python train.py --d_expert=96 --router_score="softmax" --normalize_top_k=true --routed_scale=1.41 --num_attention_heads=4 --tie_word_embeddings=false --lr_head=0.00693 --max_grad_norm=2.0
Below are experts of layer 6 (counted from 0) of a mixture-of-experts language model. Rows are named router (the router's row for the expert), down (a neuron's output weights, with its number) and show model dimensions 0-223. Each number is 500 + 40 x the weight over its row's rms, rounded and kept within 0 to 999. Numbers have three digits each.
Before each expert's rows: a language model's description of what the expert responds to. This comes from a sample of Wikipedia text that the model never trained on.

# expert 45
Description: Infobox field labels
router:498435504486487557522502483482462413542503446510435506454483509538440484558477478481482484460547476441517461537523465523415521399547519577529454467503487493464532493453590568511472517555482541511473464529445500482462519525508483510540489567501489519583499512479495527522477506530506461528503467426508459559478550471560472484489550457464523580590551510430492537463555486535482481507511452532466463528425439549488458488451520559489454514548510500613509581533464519436435523547562557547539451471589429495498478478526558518521537483494521463451533507471547569451531538426442485480518490490485476486512505602441531492480515476524455514457454512475466561568495529488459520522501
down3:444488533517492433505514565495545574445487503529458477497488507363473562479509504547460499535462578560437494468452517554486535458478575529434508571500492573491463529556364508485471518537479508481399533543453456526547486486523534502520446505559500477495460522438486511518499496516466504487508506486498491517514521504506541522520395501410478444538517434542486493589447532498463466454451499505469489475538480506457551459495429440511487526455527501545445488503490522529545439475572525542508451496515486525482461440540544472507435523553482541540587463553525545521599498439501487513515498498542573523486552543494481485506495532454499503488544420513478587470497445468512546496516

# expert 17
Description: Table cell separators
router:526560549474477448494547513450543509496549488422532474465546487561512569546539507479518518486548571484556518459544529471444485568502457478422543545506525504461589506504506494514525487532497422487477530492547492507534499433450520520421511520498588542495456437497449488569480491546459478516476510564476499469501524464483429529487545451431450567512493514522497583564445490423587529490417536499470487516483458515413475451542471480427463497531534456571448613565563431454460487423481561494495462499473442452551478503500489544439484525479440523457482475494449525445521498528447515491489526565462512550441519533465495518527500522533504539489499473467455513473490531462555522518534
down0:529398485478537558597504521523483331513543548510525514443552429509478538546517571467429492457483406515486530510476475498471519436494448600520492504488547611532446533508481502466470438526481499502564515528499500539520463479553505535550495451521524520546538522467508487550512542521519486504468500490503522567511510532497563489399459536546456458460444493513556460442458483411509403489585492517501499519491532501451507576514559581527484505419440453490487531509472566494501545488480485449516517498495515459465507518535495507553460452489482471577524506498509539496506509522388514530495516492487517460468487494459498535472480434531563499471503505485512500480553424473487496460511

# expert 19
Description: Institutional name nouns
router:462460427469516515478517457476578437547472459610489493515472477482517533533476517542576507557473428513512477492496509531507511419438570462490555583541486484582550475507510508456453430524510475484470541509449484544528422579567480485529529495568448523529539467455534513467454415506423507453444458474457500488516469520476502523540440523470548474438542529565486442519530517600468520486482472528505500434531498467532486587486498432530454465546496474485499425399549528528474492472449472554474447440442511469445478503502504549560514494551591552499512518502517538520567511515516561524476581504522486497476479479518522445495490557488484504514499586548532458513486467505460481513513
down1:476531437482432516535538494544462531527454456524534424432532502454448510577509545524485513502578545477472491491456520453500431530455485478517476471473523535514512449452543516556544488479443473510495575487534509435496503483478516548496519497532511486550518446425500512490543467543518536445578525524569536559581526587501432465481490434532556526567447477497514470491565575489533476415536484392423461553495489478431493487572431522525493555535452558499416527561463504500446567528523451450525482490522518538520501497523535482547448549552443530483545508516469467537523454530478554477479562445467550489500488487488434509515531515534508502504475502471489481446495423591518448497459

# expert 1
Description: Table headers and row breaks
router:430515535444479459553553506467483428517559510505472542492437525511524534533513524534520574533432568516556453460484570485553627473499526582506518534432539557494528493525538479512471561425430478531437508515472459531456495485411478469444527495536542507540494467516500471499490445566424560566485547475467508471463508473485540475482521456547510546498499481530504568519466448490500455461477512483472487449439432564492414474539496471443484466501446546418428564511567540527489465452491472512570498548519548525508455494513522432515548500562490458483551526449502435535470480531462512568555537573502518544429452472519532489451513500514535444518531470458473543526501486482496477524461
down2:439523476517486533470487574437471506530534581526556570510495454528503520550479444554489495569424501544479535496524492527460517527476478474436509541501499488479590438442488431510518514584491462525536526549528482545552488413476513539537491403472465525456514487508547475511448484539560491486532502486512511442509458590494461530486413526459483558517491531535444389467524505478542487527489566545476470503484535492462441469564480480544489517519584513454568494501561469532557514549461529490407461582511537539442452430531462453449518500549516488500520533498518476500462458432539503494554503501477503444460518483521480439483484512539555587406445510448489523518485552496493488450455

# expert 42
Description: Mid-word name fragments
router:530523544513500477500482460551505539547498474472468450447464454405452469468568475511511486532510554525494555582438489501551552551538475462472498483500467472474455484511468538544458440492549499489500538544516493520463534509503477575498443480494500560485498541512498509443521480479497456490469459527490523507462479507504552540542446465565437544591462538433517629482480480430525513454531545520489498451524573494488475429559488501477550400451529566465476494518485500506473522475490466499457568448507454558525384481397512423506460503543458490553467574560458485488481494461529548492540500510530528505525480472517456504564538503443504470557551554530561457618531486492454530474522
down1:492492521465593547499487402536538506536462466517453427530503493507456588579428547560518500481448480529533613446409535522480489466548488555531507494517459495539545457459508560462488545507503534547466461478504431527487450574497499499488522448479530452448537459554455532499490464501519487472577468539499438496518507531494568545520538455468553466515508550538403455516516493461531573501449466537491495518511554484498523479470478515566478494497421511464592516510467522501538460460521533596498487516505532450495515538515474479493494491542476435473553434529515440514487462470536563475525477484509518489458457527504529516524557530424492479452444413518489472506586516511486589428565

# expert 14
Description: Surnames and name endings
router:516479459491485503539456462529523517540502495578494467480442477462484476472394471474535559498421445485505484520515482530492486588454482501435479524550516570437535521541415526476442533539491547425496529450517544508566525443551528543515509464468538560539474551469515557411554525435501481532499465472457489516509509550450494539527457463537505476502494563495516482530547494520480511492489485548459555578502530466470481502457507457555476449493534501520528472503534517481469499570512538486468582474448461516466521503418500544604525538505504482506463463557472545515468535450517534552514527545527548473469407433552462501485420491402472558499520501562549496609432435533471516533550
down0:448493510420488449445445507543500539528564488504478481513471468437529526386551453496507440527430541485579465497517465418530551481455437529489548564416511443445515499543518470498546510544534480516483481537545569574482458496490460432455531567489478460483485479523443484533537460503487505449466483548549492478571491430528506502499580504420525449520507469573496442508570571486579467541496513499501502501496473531545523468579534568551511486517499426515503506572488508574518517463461499490567570553521501478519493481506503477465471459544484492496456438471507406477520459509510577525484507414547509498487533565531488450548532536490493478474456486448493498461472579548443480475474

# expert 43
Description: Sports season and match words
router:496536452477493510511492507518542491416505496509530429501467518475544554436540502512487487500531532514455516518482484552425485558455489473475504527471467458508452499436537479503556458456473528525524440488439543471484490541512433428486481448411441525484446482546532538407555511561543538463528504558523483457439462488478487526428457511503461502450449518523418492516427568475440531490490572461515442456558530503551532481516494534543544564494395481501478451441516514451510515471495443479527572437437482507481553513561458464470512508524535542498554547563511474541448478500532476582501518524505579551536583488598577502477548520504455547535516490485526516458566457556522490457541
down1:469448471506485527511552494501448451556468535435568440482553495491480486541436462525472517472576548527484558504551549485480466420494448506515489481527492458542427470508507530520494486374462521543469588513482482524518526480497527489427500507466470528491490489518523510549466475532507438500544511455514598527517493501541454402513439528534513443571453476507512503460580554441484502555510430492507524554418515525494557419418490522494533531490577471449490477527461444522498475499559516463586555537492501512500475481494514473464415483467484521486526487488496557412606568527522542452497554536488516518546506527444535490485460493454518533541489528526567497545451501520474501572587

# expert 30
Description: Nouns ending a phrase
router:567516538479557437500482519518506474489475527443420541514523562411494484439548501470444465540526481515465487454466477541538445480528545527506530453528539488483438560549474513620537537508548483564522527519537513502448503455501444546547482511524482524512545513453495500574485430582503512515522497442480564467454523450526561449468504506467444417452496384509572569497491438498603520497540530501566503489500476548463547513475448555494470572493513571528520500507473496511451535499511484491569464514504560484572495470535517558444447526453477532511454490462476458504515463543440442445477517490531465450534462482531483463513597485576484455504454523508453490500556464495513510497422
down1:555477446519505440524601522564546592467530541476527518547432472426523544526554448509509473459500507493492519489521521473498480515431562510425414450467506517498495522458480439510515575483409543525474513485493498517471478481442513551520464508518479503581524536518544490477517487554489502490480468484480518490529464490528541516445550464506492523468583572449477500484532574416515589484554416513458483558415517503500535555516474532475510513488517544446582472522443491453442439491587504550508562541435492476508554439502474414557484461486505544449568501482475492508521518476452403549520546464470431522445504506426481550460486480485473495469486499482494537511502545513566439513501

# expert 33
Description: Section heading words
router:515458452452471521483470492476469508386476520484534553535488604534527510476471502479532502451501509462524477458585543472479500445505496472497500492482487460539444469508471499511462564461464526454572529537467502500607494459510522449484521485520445533552462498500512530580516488478520513504500516471497548441521562514456427505520492570532560466450495470461555489492509451544505535446416472514500539531449490494572549499455522477462495503471536528471476519577611553530395553481553560481540576373508529537501496487563439478475518464562529466419539535449508506484455516548473434474542468503541454482524524515551469498503477495445477475511560496503530576460467445528453442533556
down1:461532490486528470478506518466424461544515553485497474540490566519468447456470480502474550509524514501537525513465509393554582529457426483477516457471537545524453472516532431423527528476450428571499444578449495512459479548563541513503455450526471525500504488542470556512503491539557487463534498544471454496521458478505494484567536468455479540536459469506457442482521458598550492470478536539493533519509513536398451534485497477498437557517442498460469479545521492546520486426472497483473407556426503425547513546524526518518539548563471504494445546452521531463570447543508537497460493491519484524543550472534412480503507505515507529475598475464522539555524442594518487414548

# expert 35
Description: Articles and possessives
router:501533510511502509486564481483498455489457566516539488511532458536467507471514496473446533561547460545496530513499533529532519497482498564473462522500452522545619517468545508487576562532511476446468442485398495446501533504520529477466468446464521499521552509537514523494507574565493433485449437525472448445528518586508455453459533542446473588530484560484488543451475502502467456490419467597512529442509527487572547428589503528437494537465553492534499488540508445428502456536457496514509476415474458486494564524563531414504538460493524437493515590467516525532487483469482452469448470442458479519542523469516584473519521420410427492520465498504481510499532473481488476531539
down0:512485592434516445461516484509495565480510454532486538481493516451487473527535505422518568503536431490522532471464554543507572463524530534450485529470504496496521519461498538467508505499510537424455436433525534500487540474573508513561520527464499464517521424467476474484417511490579459517503562447572461521468480453506576475448491507542511537476426486507485386453562495562464457520476482508445511524481464515507487510500510456536459487452494505482473449504493555433523465491554439443506505578556553483439435513506460455474521400577526481456526530508479405498481507517485526473508596471561501533467485514510581451509499445498553489545506557514498408565525593494559512496489

# expert 46
Description: Word-final pieces before space
router:514428450530508519494433517554524544505442490515508488517505508527522538517456554522516468532461433477465520444499535506481501550487520489462551546531498480534508476569537566456429441457410464456512511470488496538541509513574501560530568478546519574559527551537501490449541485454452536447501485485475484496486545524504529516550474518588436441482522540503537431509540478541400634532489517506467531470498471452496514450452447509549501481490484471500530463406536530554473532557531445449515574438417544461457513458470522527533562552448414515504494470451523443516532443464489461562525528581494545430539477480514496496519475537461556488464487552436539474472515464512457504526535
down0:527512510523497532526528442589436582508600492501549430521497462477522478516491440412508450542517494476470495549556533554542562487529477591429556501416470443540503520496480511448473564499429482445529493512434420474539495470547452516470524530475506546477516540555452505536470508568524523500545534533516455489511542589472462567480557457535440527532545450518502506536526432501505443511532522458545489499501551514456515510511483495494472465496546545490436538466505494475510447486470438464467570444445486469580544502446422533526528502574557497465516502550560472428480522483512497526472480511431508523514536545474513509500488428427471524518515513531447547491524472547380516517519

# expert 4
Description: Name-initial syllable pieces
router:558525496570553573486484461504468557455531513474494455463541415446478472516503478530454472480479541511478470505498504530516490429493470473422547491529432446499482595514445528525481549526574492462510521508444522444480491553548438495476512513485476467556498513513501467492570482474444506486449524534489442481476516488520560458450478516507504452485486482473521551551457556409497523514521519519504577421543552420503414526512535482536525404522500530528515546529402496548590489479554501541447515460522439449548508488485573503485409518489549376544485489481477546551516508480501468540484495492452455552475571548491526461528484524491534432572510548484545488493534477474472593487541
down2:520467473517444470544475546497511525494501440513468534482450455509444463579504536471477510500507519479482520430506516431561532531427529500537443465482448489418559499389460478464478485503520508478497424600484564430502488500536493445501504451506536541583497518532492426464512557569511496495529507574479501492460517560521523487509545515453456556500423459498440603537566487577520508445469510523442485449580457477491467531572439489577571468495543470440492502468488512496486490466472516464518507466430505417449510500525474464517536483529561526469484439529519518553530439530467536534495429485559508458453566494508560488525482547473477522474459472474484525516509535530467552499603

# expert 11
Description: Capitalized word-initial pieces
router:481445518511547502492529473450487515504483506506499501511504532492479491569489510572498541507511592491470467499564501527526436511573479458485563490528482532487436547553521523508484495604531516543504483481513553533554494513421446425523525504553495537503444454508481566505523495412494478483457528493508488486504525473470481508429439510482527541409441470545555606537502495396464505465509470565469537442483505512497479441458507410469480480380491530478541516452460518531564431516503444498427554532483519490513567538512552534527530542483472444543557528513517447525485503538480501487533507400548391541446544507489498534542501502525477476559555470503546458417553507475544544536532
down0:505539477479554527572482554529523551492496543465455530487589608497460522545540430514462499511535484508514492494470528514514522443526560541467498480511554440536450461519512496461482459442477512527526539503563536503555505501531489498460479588468431453384476468505486543486494418520524563513537471484464534468578503528569503503372485497435507563524525440473537526494473487518456500529586511484525466525494447493436493480513491469528506457533513460532527516479521498520531518479475533458470422559485516495507479441468568549426481543572501507467512442505534522501526475529480548428516564405469580478545513490424458539491532499507518561455503541447445486566515548440506596487526

# expert 9
Description: Prepositions and modals
router:507428610500470525476536519512479477506483483480476538524510564482418462515468522509538462416440541512480492488470534489540490386529534580583515468443479524442469564518450480501546547514493482448518490523501525576541530457472542502529498517524519476434480503517430454530572543618500472532517532412517484587494497491487527500483479470515534447472490421510406457545496510535515529482450497495537461586513463528465485555545479517508484534500465486551495478503457486586450547471519501496556478516516603555527490501488468518448523513529431458525443494533485525501523499504578446466530488537522447427526491515522445436524551518566490483425466498458425529515500479496598513480475
down2:577508449494516517489454443456577460420473511537454522495604500532562564475544488568499500509513463463526528532489548551538428466520414458546521445478488506545464531402423520482437460508511498472469493477538532527496538487578453473536499468464460537579546453517518491549460495491500529532436548492484472538510481486501500493539484525595436529524561477526526428521484469480571466517518439612535514446512481554488495450483491500428502456456488479497453445580457476467507557502449439443545514517494467466461539472460522497572513448508480468567516522484510463551472464544456475483545472541441515509521526558460498515587489430541462519482447534557503542506510479485541557544520

# expert 28
Description: Sentence and section breaks
router:482476453527501540445481484524490468501515491429532511533495502426498493495512478493536559454582464527473499539515515461411560557543451480476525491516514433464543477559546479493541548498564543554540530554480515461494478452466477533482442543522453475397498469519441499526472517531541568475491442426529586514493467542496526511492564499480520497477509435484455497438523427459541436488533528502563411475444444505558549526495490564522554428480457452514454520543526478518486540450570509492531494473514477542519502520560475462467545496524506510452555498580519541475523527512545513511612442434524466436464567524486420509532519429557537476427541505519462553427554494539474471463502
down2:491450451481476479457467563511516465458506451487501494462509514442509538493475450492527517500438509565535485521432467422536530484504572508508570568546509555496560528587467496472484509456494546494510441607458434497534459504562476498428513427549515465562556507434498586469528486539575550597521510519512459509471500518558497572518425532548504573511453506485506551459416497418475479512537498527493460488417480498536522561538494490533551459487527519494576478453493508500569493435452511485460522473510500516508413524455499474503498491466473466530583501562470545527576542499535527533505485574498464526485498523443480493449562560543467551450478442485512474491517467501541472514425

# expert 2
Description: Articles and hyphens
router:494482571551555489534550533472499450429452507508397550465569438485445437504506451456494540459526533484505466494524481460512463507512455535546496545525468513497507482524517486505551454445473539519458521486504520526562546521456537533556519604493486454526522562528523514506474499543504446532546481467524516600546494459504511473525524535546500522518575524524522453519479461485554435491530555507527525560524545481428573538461451479510490506452473495464441496462537470471526603487443475531480479457581560486546488503516531506476527569460420516490587493503512527516463473496516563399474442488460478444512490497502496516433500529463501470352452520512510482480501460460564553424571
down0:471513536508507516542427507502484531555582436434467455482456502516544499467496487428553541506502508508522515523480523549484493491453480483450542555517514530522511560516535437545493495412398431529494552583521507460449498522504516535473477569541469564505486473504511447521489427459591520420509554488398507484508533486529550497487522502503487484486505519507507554467533508519499526545474522523523495527510535512575459595511502467551446507496523464577495476519515552473436427538468540493435549508508520506486540579486447539482520480535554485520423446520542529434492491350484537487365491503569474550507419575476543485451462467523492484491485481507477451540493526539498516503516

# expert 26
Description: Role and description nouns/verbs
router:550464453510505503498576526492540475555513493485513525490476537411588494508485485568511467461459491517489501516508507505542494372501493543427474450542510470526443437482451572476468557570483495479515463579481427432498546498548459466557399487510537524501493440548514449509531465546562538496467543483542484428465523537464460483452573486484458436526456542436509494388495512544505482514449474535568493451500494527477499505445569488506568494457469611458515500510530480523437469522547509517487450538528418528467510473476449508437449460539538555465500519490457519486523572514522477560518481541522461463499485512457518471525568476581558493496500516510440519544488509566475541456491
down1:489506490558527418508546502525559548519531491509492493547469523498591562509498492406456472543518496433515481510488504476522475441523593520503530445489547507436544490491513492491466448550459470482509540508461450516498521433456518476535540414465515454473498433473489517532518488517529499534495446497560498526491457536465540470499562539515542519565506488443490611482517459476536484539446509524527468445507571573449523543531447464542533485448450498419458542573477516493566454538517451534573413500497448538484548498476477469447505515481495550488462439497470486543527407413456536566530502506482580496472524494530526502519508451552445523414557418445438540507466519542466481462452

# expert 22
Description: Table cell separators
router:511510449583489489540509525537479548541529504546429452469518473403565420503537470473483515557483448499529493482461490479479435526481586424492514513543547472493463470469474496467490440503560528452539547485553504461491527538471472512539515506540497445423547505539562549491568589462511541513568507577496553512518470475486536520525490522461457503450538547446554462540478427463510476619508525462488481548564440491476491463480521507505495506509458455445519463452435506581544485521482506538501495515429526537540469487481520487513454550428457501507485473482471485498409513494540480490396538450489512523539468439436496496567459589545546494472433513451525472483488504511553561462425
down0:531549474521499521493565468465447452558387528532479475514527492484433468474515418554490497533468534528538431505492466483482455455528462531516546540489594528464440530461562536477506532474572552494488523457474453437512568494504505428432533527517545502566527457470457564503481499510448563452523484453493453450477555519505534478553480488521436463503573542481566453530561543478517503453550454497530465511488499471526489518455505444555479487559525440540468462473500506485488491487457538516529431491493544568508506525518420529510439544437441471526514494540483489553529502454437516557450482496481447577453548493426440499504473406498503473507477546449488447470547511565461531599555

# expert 32
Description: Of and similar prepositions
router:540542601470484544484510500532520491435486490585431439489494522571590424533453589485510533496504396525543520508505524538513532516505500581503480532444544467462545448513497521485457468451506541450506478499441465446514495581471451468481523507507523484447521450532498494497499543531515534525543485515436482536458468583537520442533527532474473563542537394477441483499535509517493478483499454507490599515527510494488487418491452480480551427552544457511478522545386449471535480506468542473436463484421501464441498461523484499502574530464531484568442510472554484525516538510481523512499483543456591542518512425456522546540534536477552519562496495472462511540546508485501539460453
down3:474504486465519495495572437551483587537502535477494469488487567540483496558486493464508506526521469434541515487465506557489517546495457515496489454523512447505492518545467480523541547475494507442511523581517558484442509478539501525480537462496496469483451503517439530441499486476518503469446537520468454449482545501544531447510445469473568556478497439501503516535497554535483540460470497511511509478491566535424478509449539425590489428463460603455560532464497530518447471436438527547484417505473430523619568454484436601529501550528529483479513584507525433534465451499478515417469457531440491559534444489480495523504554498377521519484446497555452525549494482473552517463509

# expert 44
Description: Semicolons in lists
router:488522475516464463424489555528493489521525558538503441449516541557516459518449435486494516527474480514522489501502444500562426467452530479486501470520496489566514511581490514497456432475496535538489457449548550455471493525520533488489556439498484485509472504441536542494483458486533548474537524535438437547510464465459532555526515530524452506529444566505535451524511460470474456511518432510441563466510526516503469553515461492532527481545470446523533448500578491535495530462469407485461536535446581449472490502501590526562532546570529540552521433480416441561488460520494552553493506547493505528505397534483541602444417501467464569539522489492477430488468450471517559592444
down0:503536525539513449470460500456467553466523491483530438511503583517502519521463554519538518473483486457463490500526466596534479455488495585517496559500503454463462488447565521466513508417440477514525427509552505531503511477460516477511557494465561456535532421536447474435489481561558619555505537515495525442475455527540458385532568508496544480487560482599565477516446504476467462530414489520520510441496534480515499492560478478480527428460486531504574531565538518499556461533458495455471555488564466464500435517544482492509580511522508467501529459485505477477475463476531500517529473525590510493463533506524542507489528514411521508501475513517599478474547434543464564533415

# expert 12
Description: Nationality and proper adjectives
router:477507457506479482525443500477476472464519453488579531608425472499498502502494535495499491552457475448509465486527448501460503474493551514459495501580483472502476491480471445502438499511509552475469475512481497518558509560504500488483600451483541425463478472490546501484414461422458522476476462575567476523505486465457488570453488453550508415466469484545599437468542520525386540491556472487454512476550514505473539560487576505549468515523468482540525453535559520507516500545491500412520489497538567448441493512532470541551448578522553616532477484452470498524481518574526535519472577517524500422527522462503494513437400511443551475487532511538478488445516495486512505553459
down1:514450498514549552417498461448500462532458442480448523527468429549513519495520468493531456588568516486533500533532504475530521468505479480416498491481525538536550563497515511572429590467537480510541534533517451430427530458540493519467561524460543487488493515534561545495515514473476543506514526547521460520531509597440478523468528497469517491508468506570487468411489469540424482430510548491578566569502440469443539482522585471545440488476444467508455513560523555497477475543517533558448521457530533426486482535471541480514498523459537483565553483529445468490512517491522473481531475406481552461509459539527492509545480484485442412552525486466484629503516458521525455468473

# expert 34
Description: Numbers in stat tables
router:511529468551511494489500485525535511527533464568500479567557479508530539516536508575507460563484517544446478522475495508492506439482505527524457482412503470447527503475458399418534508480541440488442465493481523566420474586513458487386494509472451462554506482504526517517452413463498464527494532467539460468513455535446461512477486529548523520453428483520437583494519629452527495467577460536544516470524582551517496481568511555425491545568495468471422500518447430493558482435493453445490456521471519504466501518505507492490485520445547515465420515503550471521470522492615503494468525511521492502549542518591512505492487496530506486583478447518526476500456540518539511493473
down0:513430517448461542530472471541488587546497510527505469584531484560552508534542545455435483511421462442457440479482537510500502553474425492469486590496516459523551507486443517452506513587502550482506546524553587489478496475498559460495498546493461416533469520427499494536477473479477475478510459525415471512505480529433431440460528473497467538516479498512496609446549497426470578464488522484525525541465470469421534538545489548570492508479523476525482467485520546511536456575448545469477512492468495564509519438533481439545514531581444470484517463471442524517501449439557494456497500509481512467504438426513549501478506477498619549504545512429532534479463517505548526457517

# expert 24
Description: Scientific word-initial fragments
router:497530549535509502551423494489510490490550453456451446487521487474466489559573457532495500452517475529473486555498518464495467429593478474591452474452518529472445520480480456463574441448506540465559501504556490466496441460519574466527538511528519632599477576478454496499455547448491533445542482500501482570556519460470538479538494500509509456453521498470497570601536491403502547511502477504487515488502507504478545531480469496509522509498433533553486568481492483544575594504469476472486516510567509479536493466468530500521408464464532446548514467489525487461589482475434531411527457476476518461455485544549498495455563515562545450520519439521519485464546508445488482468523
down1:560464474605478560499462493503516538460457518565447517552518394454528392535447381437439494556588542497460429531529507453480499458497425460533543528447454534518519564412516428563565539511522469506475514448538443491504575481509446517473514491488484465544525463558513504551521463498474520530507443543478470503508502550574508538497501489533479426503517496611482553523495521501491448483529478555530502438483525470485506533476524501474439553481447474517438549533527481523511528430521481523498540553516528476559498491542486470463452479411514504482501517408577551529551465541456562502496499510458504485503522501519523543454499503475484469472507529525512481506528474447463451565496

# expert 23
Description: Dates and parentheses
router:539484510554628481555533488522477477492520501507511536522492533497519495517571481463491462468474459428566526511476395519550497537533400498452496455487495577554608519500527516566467550438499416536486431499549457498446564527483441469544504459470498442415445500497502478544504566425552526553436543454534446429497514567545508487519503502462520525470517509442531486508455571545515508491466509446459497532473537522516506500589499476547514583485555513514490472554506520480566500496507552533496401573560476456464448496470495509472456485448525481537546501460524490507495490556502490500468480534483451501463516539463478503548485455536405584479497524527453472505520520514526525429493
down0:497519535578544522526545468529484507466540516538462469510510490541568470523490522562490439497523493547428453570526514486496452430474540554512476549532454468477466496543456513511489498554527572540537485466512536497490509430445466524490479463519498501521534488488478523492459581489557516504489483519544446487445494534513506510443478510589584600449470494454473480460545560426474501547501448508520448523568496545483493519450467478544398420492536537464477464469540466487466539538501456450425540423583516556495525473500459519512592438493544502564420477475496544528502556520522515484541552494522502502516528470473570365445437476541499480470501503545470480573484480447463517562464

# expert 36
Description: Technical units and participles
router:451515467565487514563485524509536541508479379487470483449467533583514548577493473558509503559511483488497490476505515461494526543457550443601432511474564419506457494461489453458495501438411461468585543464577522550538463541479547418459516505507464593596469615539465479474487534397510528473548544485557474507503457470394439536536480531531523502492495547526468449545563459523500504502465453469401522501542563511466514519469489514490532500504544480455476479482528463513503471529488462494514543513434555498517527508485513520535484469501532530460520473484493476504479452524483534474531556464517517512538557503536512517412462483485562515456482448521515500513437566460490502481473
down2:505492582460496546517566507438521458463500542501522449519522526491512512482496412572526541466586476473419521468436566495634527576482520519469442471542538537511520513410532492497441558573524482527507484557494546537545470511527515524443461562449478482482549474476498536512458493486463441466470472518512441488528550570559528538537497413540493491509523436550491500417464431421533427515568487523535474520541477561445493489487474490513504486419450494461488464464450498558491473515481507498497509572456514579434541461502455461458495466553485512554516506478453507574485505481481487575499510509511447473490491492531502459540524472604464478500536432508443481452479438525505511499483

# expert 15
Description: Clause-joining commas
router:489525495489477478484552500453449550462489491457499526436533476501482541483505521557528566470512488461511500437507512500527472493529539471504538527472492498479449551541479501528537421558506489563544489487475561477474494467545538505440472522519473519402517452521495482453481585545519561518501491442441514504502553426552519499503581483446483403481468422522608451439487508575448487513517641492558514487472447567521528499425523414513457484511503549499514512518508583591504522465522494585467487551539465519544430548555501527491442532536462512509490482564470449531529483483508526513481458508471498469444501460433497506572589422471498529446502503447517490467481553507554463475467
down1:463458468504497491541519528460532461464482397535464451459546437509478527505513470612525445410483475482585489506470532455570487537593466460447583493525519508512514521522501494522514497553504508469479437517457453496502598538467451471547493501529473456496526451524491493536557515466515556505523537497485516490459489576559597617508501521471508473543503511500495431499506529608478542483512520474532440453407476501499555489486448546497582532427521363529492454488388510471544553452511485491479553547491493493492508501491435512521501464464509512479554515513506453454520551523521498550456441538512468457533445508497425523500542510493550484523521538518512523533527478489492492468449

# expert 31
Description: Ordinals and number pieces
router:501490496472505453486488589445513544478511547542547562503570496551471504529450461516467504501501504498469481447492511417463521559413476458481514583538543487553487426524539433524462454478460509533502491500477504537530466562497455463431513466570500463539447491430491509548489527467496542448483555496460575471456523508451496530479443522500490487457469504518489479530514563500397513588528519445419585464531556519480467507445500489571506502537501428412537457516546520499560515564444425516465497522499545440539556450500501532486462500554493555548493464488483482513525453607489492459509506505528541459517441509511522450455406478484513600490552471547476478473492531471500488582456
down2:454483506511475477488449510460529569489521507467469495543492463456494502558487483424459483511512522553489516482572549542556549547528522485505512498485533522478540530479502453498483505514471556440544478497497483528529454487541448539478527481510494552517508516535459464496517464594509499443498532494459513558477519534470502476434508495460558521417523525429516515459506449508488608444534437431429498574550487435510558542446453536481467530470475526513525535496534419501492545477583483437492569488473509478414501437401468499456643452517527455501527469467529506442564471520507573429461493519542597509439484462492480535603501509524517582525500454463481537545495520527462513493554

# expert 18
Description: Sentence-final periods, years
router:449461476469484437495514538493524499485465537460553555481468551428506567435550461445525481468568586509491443456499447533485480509560509460496538470526492568506476507534528519520544442508492468520482499460500523461499493461507483442557511482464444521429471470491550501492518544495457481527504524472463502490481507466534480497451556572474475414458485515567488551434521500496502454559518611475558442536491467467532532572508505516534425516417502567509511554531489572501468517481504554539511536525545482549510489503567446521467479514472408584530553504496436544476526491554440439540496448491476531503441512540460454494483553523564426467427446586465543428470500511507591454537471
down1:454503482481459444509549513520389402441514412526551507460465511545596531520486503523465438471464586487462466514432566474512522508503561518499509508530535515527528505568584578492446522454518462501517562440516469511481520499521516471546530434529508473462458483472540585470449431488487508490512490453510448496496440571530508514500486473541454492547525525487514481527522490495536529486445491518425479453470551468503498477504528410497478509481533495546523529546458476502531548474468465475413455533539537584464482486458508444498543412498597497492515539433575481468506470484525529506451474493514464492521554545533564595510443532488530451529443497465459487524580542529444513467573

# expert 39
Description: Table row delimiters
router:501496420493501502515486492484490489441478561463462511546500495491452440455525503484434489577579476501569512527528470436482461516459523442489533423584452529560420556483501491563513512506514573522502435509531541512434502490457522577542453506400503452458466523422498479544483517498522484516550563444511507502535500490473460531497549493531559517510499467492421470542587510553490472488467471449510430507460435473569556543474533540518462446514468478499547536506480547485456513507428506530491456464556475508511500517449436566505560495508543489521457505585540537453429551555489477483491509436595493409495495489536472533532522575529513536468572483552524453512473536521418514482533
down0:580493514527489489487547520449467501486423415536477530566466460507487485483442441445559491448473536508469467466568524436574469544528620503490568470462494494541494430477458565540463420462511512495446475446539559494545527509518551472465488534496500563501495534509431482526471491533487448491491544574518508508513568514436509516509496498577444443533500475557521437558511497502494558410459480521475536505554465476546506443535493502550508584465550479494489530502554528460514443558500487490438492466518419537512528511526538529465515472392510491495532444489476483493496517465585479531412523466529505523491503570516484534524534539468505436484455494454553493582521426488431540518459